{"n_layer": 9, "n_experts": 192, "d_expert": 128, "activation": "swiglu", "router_score": "sigmoid", "normalize_top_k": true, "routed_scale": 1.5, "lr_router": 0.00196, "norm": "rmsnorm", "tie_embeddings": false, "optimizer": "soap_variant", "beta1": 0.95, "beta2": 0.98, "dataset": "wikipedia_en"}
Below are experts of layer 4 (counted from 0) of a mixture-of-experts language model. Rows are named router (the router's row for the expert), gate (a neuron's input weights, with its number), up (a neuron's input weights, with its number) and show model dimensions 288-383. Each number is 128 + 24 x the weight over its row's rms, rounded and kept within 0 to 255. Numbers have three digits each.
After each expert's rows: a language model's description of what the expert responds to. This comes from a sample of Wikipedia text that the model never trained on.

# expert 58
router:125074129116123120143151074141160108142120130128152154112080124113135102141098134119137145125122158153093131095133133140133167135126111100160123096154166115135110119122150155099160140091114185111140130101122134081112100138134093085121134142147180158119165140101085126153139098113126141131
gate0:137118135120170075116117148165109141157174150117107139093084128134138169122110124148151145142112150141091119141148109130074148137119185103135136086090127145192117122131168098174157112098153167126120151131111127102133101112127115164127137121104151109129109149146086120140157097134180145123
up0:112164139115107142167145135075144121116072094148156086158154135104134111156120125113107103122134107090170113115102123132178158141114089127095111175204129109073141153084100137097104126146105094141142107101148133175130139142112139086118133139140087098126136110080152151152118168137102139137
gate1:113142101162157149127081117139162129139148100144130127076156101119121149126095138119147141146125147153118130088079138135138151116126140090126116094135173142126068120135114135166134108122145118135094139082134097167088116091129136127141092166156129127168094163170137142117110114134122137127
up1:122144135149172140091145069082151115106125117167099092130163103150096128140100093123129152166110121155115124136136151135131136119126101115095136110168164132097115167134146135148166132132134115132119129094160127227085093117102134097153099163119108096154112115084151134130110134170101156144
gate2:140158079150161110160127115149129140148128091106149150120077157121122107097118105122135134147154145152107130117129126123128165148107111125153117095148144124139067101150087104109124154079147174143053138137109140106117155080145165138101132114116127140127154127119142139121149115093142152135
up2:147105126137126148109143138087173127106164122116118137133162124108067147186136158135126128105157122136152113153118134141113130117152150100131100136127090141108101155153162119124107105146087095131147156109126128154127151145126127120174105155097096118122104130183108110104143120160101118125
gate3:140108132133171130156116110147140108131130103128163155159151163139142143095168147150122117116113164169151117121147121106140138098117130110095143113143137156158120120144139120130173142110104134135116097153134155141128118133127156098130147091116144182121160115144153116138154139136119109161
up3:129159138129078121134143149090135113119152157122118088097137121132092092137122114122151104142135094079100126133109170137149115126154111145156119102116142105073126106116140096131083137140134127106155149121110102120111107128104127176157114167134114073125105135094113143103096142101128149092
gate4:146119131139136164095144119137127114135133170119188121143134102139164193156146134083135101149136142130131141117106168122117145164098132112121108129115186121110152151095117131137164103147119105095113125127136158122136115095145132119170115138125106111113127123122115101163139076113110135164
up4:134153145117118163113108166128178131131102123104142082139141119109129135129122119134151127163103131111127117148140124083164127151149076116160101133158099141117159124126150129159111107116133115104153086113113192102135142117093127156149129095147093084122141088086068160079117071176172150099
What it handles: The last digit of four-digit years in birth dates, tables and ranges, such as 199-5, 200-2, plus century and ago.

# expert 27
router:151098133103117107105124102125125120146113142138151142116135156111115140100129108148161117145135151128130128103123132119201131171140126107107149110144138180133132163127114165084131123137100157082106131123117127126164147145134099090141142147117098139137114153128125123153116108125100138096
gate0:083119172171134115111137096141126088127134126124140151141125120106109127133116118115109158131172128092138119096135146128150118177141164111105116106102123098125102109122147141157108133161162147077138133124134159147143137115079148174129129137120093142081153148166093098113120123147109128145
up0:099188114128127135153150121164145101112123149139147159100115110143126090105154110098149101107103123124128124121120148170127186146123155124120151109132131143142123158117146119090112139129086133140106109138102106163107118155132147122080174127121155144117149149134171102118098126127177102138
gate1:100095155102093139171145123110161107108126071149125138080110077084131142147137145110148163142112130116122135106130128128114149141153099127124167103153141144131181155073121089103136118119114119113142168109101108161143146116131116142153149115141169105110130101154130086094110085145113138163
up1:148126121121179146072117118064134152118099125134101164164148161158142142079163092146117111146113102134110111094163141117091133140132107152162118150168143142120118121123155102136157129134138104112111115163144115130148138107144172123161166081101092177117132114138116143119140116136127085141
gate2:086102139146117216110138084126091151132106103154128142134129099092136101146134165113112102107120158153135126124159153101111106131148142132140159123121114122157134117138151129144132127137141172137116137119127133117100186084110144150150153091138132155106177107127100088171099080129160139127
up2:142123158114140122163104100137123062125166156083121103135139142098133129179139178160094156104146151116120154147157158106115108134149091139092139184081130097143161097103146134117078118126157135158143130158090142109138132125080110156129061085116145110116108145125134124200154159097117115114
gate3:099108079125176110156124130111118110155113116123131207182122162120160174135146143111123145107142101144151116137131133143138147095111127102156091154121119126119104087154156145121101177121130102110141071160150158157136171083146087147108134132111166124100139151124160159113124134136097131101
up3:144136098132151159122121137090147170124144113098120139107141122142112134143132115137136132138172168115110155110113120143111133127145138136145156154104127103141174130115135158075124153120127090130103186118147078134116103079100187093103128065147116182153131081144142114145153127143143101151
gate4:163138095105095107145145134138133160147078105148108147124135104141144148130162114179112171148158159137124123142108144189126104155114133132130121122110111071133112136128133171124100117122111160149131128173110092124125118100144089114092126095143116111139151131095073103163129106136143143141
up4:118086113132089138177082124147084091095105134100112127104158125084111111116129107103158121097060085157124151169144133114096168095154129152147143105127110159147130137161126089134156123119158126150133117124140159144136124118108186153184116132111111140176076157165108148099086113124168126138
What it handles: A bare space token after function words like the, a, one, his, often before numbers or later words: one propeller, his 1928.

# expert 28
router:159104133145116123117160093108150150135112107081154168120114164117103107134128131159140142133100140117139114107146168097159115147160083108161140117144121131118121158118142124092144131136102161122114153120142105103116047129122108086166075133121151201122115151099143112119126144150107150140
gate0:152093153131143131114184125156103134143112131112114114116158145098108156173140104140129129132151128140159116108148130062157117138116093148113110118122112114131124109147153108109147153161134178151122150095123086113139120134100073131103102136098124188123093111127123158104102141151137125091
up0:118157089130141118134082135132148132110142134141177110136146156130106122112108153109128150108133142172102098106137113188128134101122116125160122150108137148137105132116125100179086121103091096089068133121144199127096136127165141135156092108149123062122143098139172104128183108141116121146
gate1:176139120123160104129162135111122146092125120115109122119137173162165108152132143114119144129142128101140109114118159092174145160118112106136095157116143136135118161125129162129124151103137126110110156111158104137107119118131107147128148155122093095106106125055133120155092126111130124104
up1:143184118132124157110137100085120122125158105147113095095118107123119102128146104140131139159140108119126119116159151108144138089144145165159121112125150146105130118155139103142150132101123126123133143112117142147072127104139154084099125112104158108120150152092082141141095155125155156105
gate2:184124134123130140128134116139190098112111120077129129081117141119139116137117111148142183148142113188119112128151089077156118139120107144132086174109133118138163178139152129099132125125151138088167153106157121129146148139151109116072113153134162160121103104094173146117112150121130124167
up2:083118136137156144114147128136138135161160142135101114155092137163114151111105132115110117132104140134117120165134157118113103117165150115147177146149165140118145122189155169118169099148124138120114120147119121125091140097112107109129164122111147159116113167132110147169149160146148186142
gate3:114078095117058104130150162108103168106145124119154110123106147116139149116135128162157158134143117112133144152137169119157126162118143165163123135133162152144118080137126172138117149156135129118121152092132115187092113114120107137132102157109116147075113138133121134116083167115079123160
up3:143129154144161122168116123120138092155080154112119149117104134154135122130110151150107107141099177100113113091092111098126094132126125118118181108102114150106093123082165120106139126115096129132152112160116120097135114135125112124148128150128155090172112133117163162143157132120161095109
gate4:157156169129155131139121143099126120166098140118173137102104131143091143157106133196140091112114118141150091127140134158109083100090153138145133112200119139120177156132111136122109123133109116106182104136159155116141101141110145110155131172099125166137110173146163143111149189138103129134
up4:128137153136079114139130094142145118122142145170106103143114143145153130130125144044142142132110124143135131098124111150087140127103088137142128133111083121102130113107113143141157110122166137115107122096138144161133129093143060096107103136132136169155137130103154085131135112121134142120
What it handles: Word-internal pieces with k or b in compounds and foreign words, such as Ober-k-ommando, Plan-k, O-b-stetrics, ob-servatory.

# expert 7
router:128098132087148119113123081134144120139119112105151103080074145070148084078116134176151156144169110108101130119151162144154132155144121103171113102137144129135070142159145153121129170123108173090135140106150107095128123102124134073140133133110149142131127131107096175150177121108119141088
gate0:180117130114107148143110091145125124137138079140113140119054154102145134123135163062144082104119086118129118095140099174150081163129129126112133096161132121138124132150158150121126146115157115147097135126147112111144105125156079086157130108147110139063139145156136097129157129127136180171
up0:117135138119102115166136115134146099093134117142097101164117148118163108095104148096133120157130176124128136141168105115127164139116153140124126105161124101103121132138141104097156125167150119149108121116101144121148145130126161117109078141099133116071122128128083118104082140134106148127
gate1:125137098127122148128147139108131121136106129090108131156156121146148152086091144119141169150093128117153171165150115107139133133115144147139124083115157164110149157144097114162161104119082152128123110064100145140117144130140083092119146101101120070131120157128101134134112107143141093105
up1:154185102156078125131162107091123131156101108108097087145176151111152128134109102149124093135163153162144116149119127113140101138137103141125095144170147096103106153146128168121141122112086145139095143126103112156132125114176136148100132123176107099143124106147109107177120154090143074136
gate2:129117126093148152126115130145134110126108134110130132119139168072138135153098149164136050108132072170074128146169134169113119136121105113143104129180116157177144135157096127127099122103124104107118100093109138160111090144116122128155146092116116100138151115131129136114100135102117134175
up2:081129126170130129107132126112121157140154111140151146157118128127151095128118124095101150136149179056119115094121113149168119126128118131138130151099145131127131095158138127123114111151109122124111105145155115080135091086108101126130092165112168109179129148147150094124109108134170155114
gate3:122109135133121143085102137075122099162153106132134135094109121109101138155104056152118141120131138172159092120129134114141127148073125108131118098134137129127136119156096140167123159151165118105150111125125125114126111086137144102121132170109134119130137174099161130153127150105135151125
up3:088138143115151105147143143180108151152118145096160175103131155172137084082093164138115098154089138103116144147122056132087134112154107118086088147131150122127101135152150107079071113097118134138120159154131102130100094180133133144158135082172105178118139118136088127147147134069118122113
gate4:137147095127091110117091095105146128135133118108147121099137114105118139145131153112171154118124113133072145170125123150180097149112133119137102108143107186168113118147116120137129107155093134107121120123138101127128122158139101117126088121113106115150155145099137141140110189103095153154
up4:167115137118105149115139117136124128126129086144121158151128082145156125129110137152146155149117128155126109168125124157129126128126116154148143096155114136122159116115189138094108100093114145100117111086145164148142156135175080124080132135118134172132133120133159129140099151114160098143
What it handles: The fragment pi inside words (happiness, Lepidoptera), other mid-word pieces like syn, vent, and spaces or digits in sports results tables.

# expert 43
router:132135137137129157105143119149115137152122116103220135136106147099132118142122134132169152134129107144079129094140160156152148126122110043151160114128124164132125138155134127115134155082105124088074141074098083087135090133145119098131125130145119136116137158092132113120121133148110132119
gate0:125201151159199118163113142114159136115115092167123168134116074144118142119147123097138151115138154078114121149158131099117126141053152149203143176142169128124114128123140162131151149119129127116143131114131147123133146131152112097134149133128107148111133126140149136173111107111080087112
up0:098200165150160109184112131130163108119118124152115153120138082137111168129127131084147145095114160097125120144123108134117133105095131169148144173166170152146140144118137154164140136127120140092125140147109142110150145114168107098130153149144125149111142101156164165169118127098126092105
gate1:152114163118135137111108119149141135157175163112136162157141103116134129100136132103160077099107130149119158152145140141177135148111166146126145121156162135116089122115112122121087149117131125162130139129131133111085095114120151078102134162076106103132092109162133125142124175114111142142
up1:128141118121125120176111131111196123113109090128104191122154135128117124111128144157139131132128132128176113099142102147132150146113101099181113126155117153122145151112143117135126122148156130136138117123172134128145140101130115081185114131122156181112141108133122097136115104096134068104
gate2:130147103157132126110110173138134120093115160139130110110073095122104059112106162132111129150098150146141092162128105108158092122133169125090103140144178127138112161119126166084108091119113135135134130119117109133102169124105148108153124107091073102136137111141125114106090150114131157172
up2:117126169112126144150141081124114146160144109113131151140185155136154191138154090111131126098153114103125158096130145170091158144125090131158152115112082116126140107132130093162151161133147125105121118145147139121156087131155091157109141149171185152102134130123141139145162112141112087093
gate3:170150150080119143176113135138141159137126127095117152149168153118137116126116101122150133113151142087135167121111157120124168155145117160137094111124108161138114144147171124095131127133156177120131177113128120116181079113118107073145161067165099131110090112164167109141115159142151120100
up3:077146101125123118117144139116087145090106132125093141078062138150162107110131120123105149151089124111170088137119119158127074086122146112130146141138138135145126121103138087122116123126147108109157091129146159143102130115127111137146149168150124123122190140145147151103114104173122081156
gate4:134144121126136165108169163125083093084152144118127143091146170103154153080173113160104128142118147148150159147137080122116105173097107126076108117116111147145180112140139146128132123099127113124132123145176102141080112120143139120169125127101172112104117132097100091139157126104158122200
up4:152157113124149151111166169112086094078144152126111156090151185081143149088164102159112123138108145132150140121140080131106129154090135119067118123112102133154157126136145125139121146101147108143117112153177089132079100137143145122173127129090171117122134138098105096142133118120153104185
What it handles: Line-break tokens ending a sentence, list item or heading, right before a paragraph break, new list item or section header.

# expert 3
router:095126130125140158126125101128153165152116111090146142086053135102083107131143151149142154142133162138117198105170090123127134136132123108144121100113143188138114167135109154061155143104138126113078129111153109111129137134105111116144093100091098142145127110129141149111095113118074124130
gate0:183157142124140124097152130111122129145114109145110110108127152126126141118105107131135115147167098149109147090151122089126111184167124161111124126121170182131148159128100114145159131108116122089128164139131153130104167131144135156088166132106121152104125153122105163106165147123167162122
up0:160172147104115145105124139118150136156157112166153149137135136140129121136135116169124120153122147172130153071139145131158170094137161148142156153109106127129141119128130171113146090128106190135155149110130167139146130155120143122120139071146099092140147131164128124112135149144139108166
gate1:103112083121127076124127105156123136145114142090118144050118120126142152135148123098095156125098086146123105102126148100163110123114122116118144116096110145137155136143140094135078091134138144130131152120196112110152106105121144161109143084145157153128124092115112113181086103099125077110
up1:138133161137098119108094118081149108150162094116113130123122121136085096117123149118177138127130186134116171134127102126080113137146135136154145157126150147132153126096116135155133138145095130131088099104136124128146133132097095130093125115112144131150096122147148161136061126149125159100
gate2:156114112126133112091126135103117174150146166138122159068112152083100177100152109126174111102132179122110135124177091095137123081138131137128105113106116203109110125172123102103134135124133099123118081113101150133113111108136097095153104128147092157172108088143122163087078143129163115128
up2:118129130146123094119164098121135072117129101125152085162102133162154110111115125127098176157129107126122174134100155171123123171147168118144094120136131085140148127098134114155154140139141140122170150133135109149119143162111188181104127145088137116094106153132131102143165116108112150128
gate3:112113128101149111128107130132115147172111103111125141078067146125158133137084162146119167134135123151150152114172098099113100097142174131098108098092118148132121134147120158098130139140157115122091127133132116143118149150110082171143144064122136164128154138095139122135096094101162141126
up3:139162121114120162121070125134140087157143145063118163161134139144126083127094172165114105127123138140145131088156144107148139111149103134144121097109165083120080117156095134141107165137108113158127157118139148162118114142135139132131110135141130087174120125146135158159149111145133139144
gate4:129136126100147062128094118155171083134126128102088134133101133152122178132096144112133165136122154094149101093131134102144133105090111122103120096176151101102138138157118135109167125134137129125131128131151134136106135161098112066165142181125135127154141120123113148131099097113129133068
up4:091089099100092104149145120117143145140104133095151190118152123116118177107098107101111150151125139134157173172133138133141176122107128137140138129118135091103082160109127151137141074114115123118121140135146133112152114102134127090115147111084089102142121130159165082086126133133065139148
What it handles: Mid-word two- or three-letter pieces ending in a vowel, such as ro, to, li, do, inside long or foreign words: anec-do-tes, atheroscle-ro-sis, Campeon-ato.

# expert 56
router:169113107088140167129100095140186132153113128159158127102128181101135116093101128167135174085170081100121144128131139095151099144165100101154131106118142133136120136101149127092148181112097144110149173106175097100119109111137147121148163173110141164080129161156100149107114123156120146090
gate0:180164130086129102139155124107133114171129069151145162098116126145113164193109157116160087128151146114124133150088079108112158146111144108123163118133118162177093138133106122167141152161115146102126124109149116145095093126142112161113139177125112116138152169084134148123098159107104154103
up0:163124112142159114150143106137152097130124127125142116139129093133145107100114161094114109147152101140134144106060157130146132115171162096115159148137099111163163124131158106093099103133122135129104131130108131104152161136143139141167137132121133109170155117138137113094153153141138128073
gate1:128118130100141157136119134110138129126132136135152125107130106131144133118105184158120173126114139144138114085124111049136136141117121119155133109113115174135134132129141146112138178124175133127153142087147142128135142134099081162124101088109137097124098129134133132107129141123135170109
up1:106111148100120133126139119156065130150085159112145114143110129179090109149114113167131130097095132075140146119093139137141108127107130118090113127143135055166091101125120144119117121144106156144139134131138144080169138125185175158119120110105134138123125090120124145183145137115130122140
gate2:123152127159144074077112187156120136162153112126136125144162102103109139141149098157141176089152147123145118150126112166112119146101153139122119148121174104159128130099139133147128151074136122140156140110102116155117123141140147101143196111183143129103111167120152129134158125123110163103
up2:140132147117101152127134118132139146140092165128112122151127168153164113145178134126124166114082108132150118105137140123129123097146087139127116098140155107168100095142113154080124109097115136125146128117130112102114148098118113132139133147107119148039166113123156108138174090105093124141
gate3:153118159069087118086107130152126126136103105153141136098157109113106116115109149124094149167142119127135138157151145122135137099083122117140142137168109118122119143125147143142104143132138145118113139139107165125152115097081115107109130078099153132132115105120154128106144156120129132129
up3:088123116120121109071136116138122081153111077199113134143145131078139161120104134140063127163130134178119148160126127110146130090125150120135139096120118136118111111105146125216117126136152150178135097148126139144173138111094123137122140125106119120099156149130120069126105112176093119133
gate4:127096096128159167113105112159122135146112158123150140131169135158095114124140116147155141123092149121133115156166158121134120125119145111139158115125099134137095113130186139126120123172071091135124170146117142112175144132145099135108132152110146139139134146139135111118114110151142112087
up4:123136127119150113084114125132139112108166142134125100124131170115131136121138111119105127121183083181117140126134115115151163141075107121137124124093092129126136099106106123117155104127161135097083107142097138146144099101082115150098115145138104135175144083139067140152098117119188158137
What it handles: The piece ad inside words like misadventures, helipads, goaded, forms of make, and digits following other digits.

# expert 32
router:135104137126128141128082117146164111143090114113141098114091121125132140136111107182151113160123146116085141116167169121135148139150115116126118102143141136133116177128134112090161149144140133119093172122141130131124128163132149143097096135102126155127157112112084187158114135152115139127
gate0:106083111081122140154081118156143186131124085075161111148176111056139135160107094132102159117124107124154166115112127134144131142126126152111155110092124144130101129150102141114143139164153107128126138134114111154160114099131172109108116159111122140143133086104132128115129084176120126108
up0:127101103109127130146088109163126164146110073110118129125158116077124151162120124113111110151128116135166146136129117164154125111146141114101165147124119160124077094090104101094124178184121101149112145124113115159131086122142150102097159134068145122113095092097129098110100093176105127111
gate1:136124171105139160134129131140111173133125123159106179192110094132138110157132173089102155144133125110121144097110151084124110064167096116123137138130131122124128123096165139108077146150148088153152145100124132112122151139135132158124150094137129148120148156130140146095156120111089181097
up1:150130121139108126098154108145144157115109137159127135169102090135139125149052146158132123164134083144138115124115115126127092138133124124119121075138179159145105111109105071147146124135155165160142121149129131146113106134113127094151172121120118127112106118101137113088154129140162135091
gate2:109140129123150166123101129117117133122120123151123101095118120121136150107105101149145127102096119118097135119119146105140181154118108127117113109198153119100134157114102107080144105113143116078156152116105150119107158140107119135089131137143096170089146119128175169134088146129122152139
up2:154130116128134084100164159155136114136148105098117109155165127082133118127167140100119149153166144131157112124120119161101074087122122132134142141090098122160108081124139139186101165148102126165084094125154080141139131123158118122140131145109150071154136168130107105140135124117121103106
gate3:105131183141149172140120105123167104132126067142104131111122108092092134178152140116139138126109139155138130097102138124083174073155141144145140136110100112105086171110112124110105174125102143107140134102174090162123106140188118121141156140135113147108151126152128149123093115132137120095
up3:111141121117127149173044141092173131151097077104140151113124090100132149177149125145151164137118076160168130137083140110106133088114155120150116120141117118113108098101138146084083128087128130126173113099136109120109090151178124118145133132097134097115161134164131086120119091109155152129
gate4:169128103130130202135139082130144124123104126168146159187100133127157114125139146138145131113143123151156119136077112149116098123168135103118093096134144115094086088133102156085119118154121130106140172111151149152110107147111148122127137138096086130157116084092140155139084112105114112135
up4:130132116102122072123108137153133150132125122083130097141156161121166124147149124114118136127059138104142113118182151106159114132085123111165127160140137167158127152141127108183124149138141111145148073121136153122152152111126153112128122117121139132112150168148160111133127138089142116137
What it handles: Space tokens after pipe or semicolon separators in sports results and statistics tables, just before the next number, e.g. | 25–23.

# expert 39
router:134133158112152107148091133157115143162114091086142129116103161128124112088099127133129149139156117129090172120125102155122131151123141105146170102145160172171093164128092172140130168131097117119135157048091117110097104128096142132146128151139153127136093170083098131141115102155098127098
gate0:170088075140093144136090106142130122123118121136123121126100120148132120120116145171104105087134124136149140110146141136112096091121127169093127147116134076074140118111129165126108159109120120132153076124147126120176159149167088149104137136112171142132170115079132120108144150146113098111
up0:127141143140143174133145182135118126123145114136135111140126125085143136119144113114131124152141113114145103161137110127165156166134149095158157123153104159165120111158146119132122110157136122138091152165077155134086106121108174090157143122164099103135125122175120119152088136148143161156
gate1:140138177088150103118077122128091123105112131142122151157116165110137094112137089091136155105152165123097115121122103080139129167156117094137147118135127128117146115092099161159160125152127120154074142162173156101131122145123132116115125095124134123144114110130146101096116135147099137127
up1:113086149173070163166120076097144135131162137133156124126140123099119147137142154161131115123132101094128125158112151153113142118111138157089117147138114168098119117134195098136135089132165118123136126088063087095160114142132122133152162111125080117130103150116104157122127116113110149124
gate2:160166114131179122150113139140120125131136070160155119108143111075106154116088133121126121147100181084140128147138116148124110142144115162161168129139156131131104140114092132160103128147118141132130139122141139082114163156150171120120135122133148129158134124115116117106126123122107146101
up2:129102055172125155156160166112146103121138093141098126119128091128114092121113145154111138140155170129096150175141133109107139095141092146115098113090141133099133163127159127145116116102180139152105078126121159123153110102108118103110146114109122090077075134122145153132117165102124125094
gate3:139115120109101141156103060128137118126144169106137149132131134143185119150147127134151126122091118095132144119165136150086169164059174092141095123163161111135178133131138135058069114118107153116135123127114140111127155161130130114142090139096143144158141111107110118145110133112097103100
up3:096128155135143103125117156128110118120139109147133118086146154142107090083156088106089152139131139125120110122153140159117148138168180122130097136122132156121124136116128133118109122074079114112169122104146072158166123099123110119104162144140149112166133143150115137134123119116084090115
gate4:122118147140102112114125093139128127093137122142132110113145108109161116077128141121153099128150129142090125134122163133146115154152154142122147127166131107115108122137098109075148093151137129169103133099121170129138153152134121121127148084151142121153134154094167123123122133171151097074
up4:139106128143121121126128104153104107100110100153146111062157138133142089085120131089151110120124128126079116124151153143150100130145155121123132102149118094118092158132083091113139127142145173128117093106121158140120135133128108144114152122179175120132113195091104127163123112109127093074
What it handles: Capitalized opening pieces of proper names after commas, pipes or first names, such as Ho-well, Cro-ok, Bo-unkani, St, Sch.

# expert 47
router:144090139113095148134142059138148134156107135107162140138129121110116090136118110129146140124146154133154136086148146158141125185141097102127147087090145124137135176145149128132155168151144180112077133114098104079160112146103109125127150117117116155120141128122089123157142129138122130101
gate0:089125127149099134171117094086098133151143131088138166173124150139128065131157111103158152093170164116149118108159092101105094115114146110104168119145096116135130110119111147142109114096159119101078092108073112100125150126160133120160101174120155164152093139127143121113104128117135119149
up0:080123113145099141112134122123105111127124145093140156138111124141104144108145118097132141099150139100130135104165112127114077081102167115085163151137091134129130086152099143134148105128149165117102094120054134125077150110168131167145151151132154135125152148157113095134097098116120112150
gate1:128146133095158109146111113138135148127102147135114080149102120145132148140137109130116103171148173099184163105126105142082121128085121116130122122155073155170141141072171113145140146119169117105148089106130142137126105147149160110126106098163122155101141159135137122118164147102141137139
up1:104113106154110128088140131109146138128136123122159144153117159099181096104142204132151137104151130163072130122122155106085169081127118154126159169100132099110093104151159145056126122103117111155127168143176139099134122141103138125117109120126153110124136067103118148095122132099116135113
gate2:147157174076170128123100118128120119121149123127161155137161147148111072167118087111120118132083155181122170096114127107152142121161146116120158081101161156127156161101145165146125112092110113126131126139122114135147122120121093147167112139100135125062132105133115142134175147151120118128
up2:119169150118158140125091108146088158111163123095160171132148097146088118151088087131133141119066149139145147093113117108138105137172154124104145091120149124138164152113110181159140115104096106120149107133088107126136127136124121120140132153070134148085111099156121124096154119159121121103
gate3:119157113106097150108126125130142170151102172139135112167130102124132102120165149144166123116112152101115096095167151170105133153159128143122176099116065131123153163112103135137129124133127103103089148074139105114110092126112141131139137132113112133118114111088144154135144105095119110124
up3:136112128150195106147140131134130108119157089103128143094120140113156106120103133096118114133143107145133156149101127087116089081098153121144102162140151104135124106157147141132115138116111140159167111153121144132130127118106150087120106094141162115125131150170112112121122140178136141131
gate4:137105141111109109107109128106118100145108138121150151187117111129161110121127093122139098116108127129132126101158170088117125128123109102090188110076084139127124151124108129145113107113136118120125141123170119144141135112102092113182105122107105128106136136149107112114159096094097133146
up4:136149156154146142172151080109136118141126161134108085128177135143119145141092179114107169139136121138126162152127134110136092109124144156114113134170139179155128141123111130152131094116125170119163085158085123182110101119154159144132126134150122132133121173088120127156143090118157080098
What it handles: Spaces after a table pipe or punctuation just before a number in sports and election tables, such as | 7 | or | 3,757.

# expert 60
router:128127152083125097118134116150117122161116120106142132081129140118137109105111154138137151121133148139114143112134161127134124107111076121153140099146130165157077133139112117145136183153126118132113163060123090117106132106136104147133144163164138132122099164106106176127111100136101134111
gate0:171127101147110142119119104105104108132128101085133154151087108129116128140146138157114121117133119166182109127149162133122158104141160123104152161126152111123158130170156103183137117098162119115110117144099077134079144110111103107145155149147125122106114138156119124111140156121123138089
up0:131139195070093155132130124132121131106098128126175125144100106157096064127137132138121098115128090132163119096145162135124152090117092125126146156175141098124139147132144142130122166100141124123122122107127120130100140104106151114154161129137127138125102167130117138113127142099139098088
gate1:128124133085110128110109181125149177110134123119122185121125135128122126072084157138124143120133134149109172141111132148116161101148106152164121117180186121157143119194136108136144111161135114135154197124150105140121089136178090079125145128129127125133137116097141166129155120112180127140
up1:103092125132077123152115149107117097106164159142153195119155140130068094087108150145156144126131119124139150124077183133075162107135137143187132134149138107106105112150133097138128128132139129098159160128127122093126086108126071135144108151127133125080117120144132090108107085120120077157
gate2:157101176118121149124139158109133120118116116145156099107137122115141118128130116111103127113099098082139114129104112157137130141116162121133146102126159142106178129111101108132135106138183124127149121106112136098130107092169116098179165103108122165118078093148133127114165159079135170150
up2:091154117176127103118132105107096124138116134107138169132165064099138141161097152138112118113130120127137161109130177100141090112112131118131135138105095124160108103119157181171147142133126123132131140130126110137083142160086146129077140131147146138126113128139128161120109076157089147127
gate3:173091056086137096075114101120100155165145060113130082158133112133140082140134123127072075118107128128164134145158109129138098142132165128147161121158099123122126153091101126134095138139145202150094144172128170154141122127112165117104144150137117113139144161137134134154138162135115134145
up3:145121087140091103133144113145072166129178109141110152153138109174139123157140131096100090132143188134158092133173122114154118152139144101134150100104148173140126174128087101142105123122114125140118168152132180121154135170154105102095106128116127112132149108134117125133132130087135114124
gate4:141108112123094086143118075112109137154154127115126159148098072088127105123126145153152132101110109130088115143142120101144133136129108145091116146162112130146139118138096129115145099207081108162109149104094097150153170108158104119109164135135150101144122099124099111143128132149108153100
up4:091139093112172171104151154108168116122149131122122116099110147101151080124159090139119094158118142155126163106100155130120138130123117109120131116111166151108115158162204139162143126164151135111123127148120176109116139107122139086165114142153093119106177138117141112197120158112129171079
What it handles: Opening syllables of capitalized names and words like Ra, Ha, Ma, Sa, Ba, as in Raiden, Rihanna, Hanson, Beautiful.

# expert 57
router:132114124117122147162120084157138149153097098116157105098094148113117093108112147167145108141135144123096144123136121152142142134122115092181150112124131121143105158083152158123147135126102163104127152103174092084113106118117135100164119138117152163104145144114072155089154105149115150103
gate0:126084163105068148138142112113132116160109150107109073129148133129138162120165102093177124116145142184093100104144116132137174150107120151116129100129132097132115149088101153076138126110175163147134128119098103106142123162141115137113121136136142127106117125156124098112144109173122123136
up0:132084122126085144133144130133104085135124142088132140090143155132145154145153068132130114158153109145107092163099151120154084125116128133105173132127133071202153109130132153156097104155112161126127135137085077130128120123139127175097179123144134118130112149131083122100076132120100110139
gate1:149131116141127142160128119114147118099147121102115116118139086128124113140106132113157134139157113122104117131156117100162145116114163096193135162133130121128150134084123084107136150163076129084123105163122121112144110107140116118115063160150092138113136141152132153099054092156144119113
up1:123127109167097165134120118085130086144123103158156133142140093097113134141148122080097123117109154168108131114110121136074107126130116134135145133138107123110136133110092126075135139138151118121115139135100103131158091120176118103130149115100111121116117154125132124096119166117130109121
gate2:109097155156095136084128125119119158113108149119107137122159096077156150121097150161120105110116086114096132187065134123128121079073122102156115127152120143156096078092103127094157136117101142127134115107157146126130119139169101095115129126136149117163136154127138135130157108135094126124
up2:119092122138101095123146095110161099119131146109129140115135126156143148166142154151098146151133138107139118142170127160141121132108152148135118126116172165125169160163094120155159101130161123095192139124123148127091166144121131156140129115137167123116171118130169140127117102151147156113
gate3:096114073127164103123113169104089119172129134108075120120123156117114092093100142110100169101136129150152122118116118090133183118100151125161163118128126146154126096122100108091163127102126092140102133118113100142138160139136102140151137153132143139120141099131116123146147075080120129157
up3:113153100106114175120098144092119121161135080118089167115160141106101117140125168116079156092142126138141132156089172112152141145124087115094142120114121121112161151114066108104157154152148102131084107122129146111147141141169101155139151096140155179127109117135109078121171146132117131124
gate4:196161086121111122139151087106141146193122158180113142099136162142116087120150122148151161142120141108084111100125138143134146154111142122138155117136139142095139145079093151134155099151135137147100116109148152118149157104113093099115094117139113154117126155079122136108150098070103107102
up4:124147152179116098073123132109154136177154125109095183133133143165145129123073101100165148123112107135117124151145120131133106122133169114141094144141148108149131149140153112158158159112135182126081152159121121116139170164063131102092111162207129149119141114125135100125130129146135131127
What it handles: Pipe separators, spaces and digits in statistics tables, plus duration words such as years, months, weeks, and vice.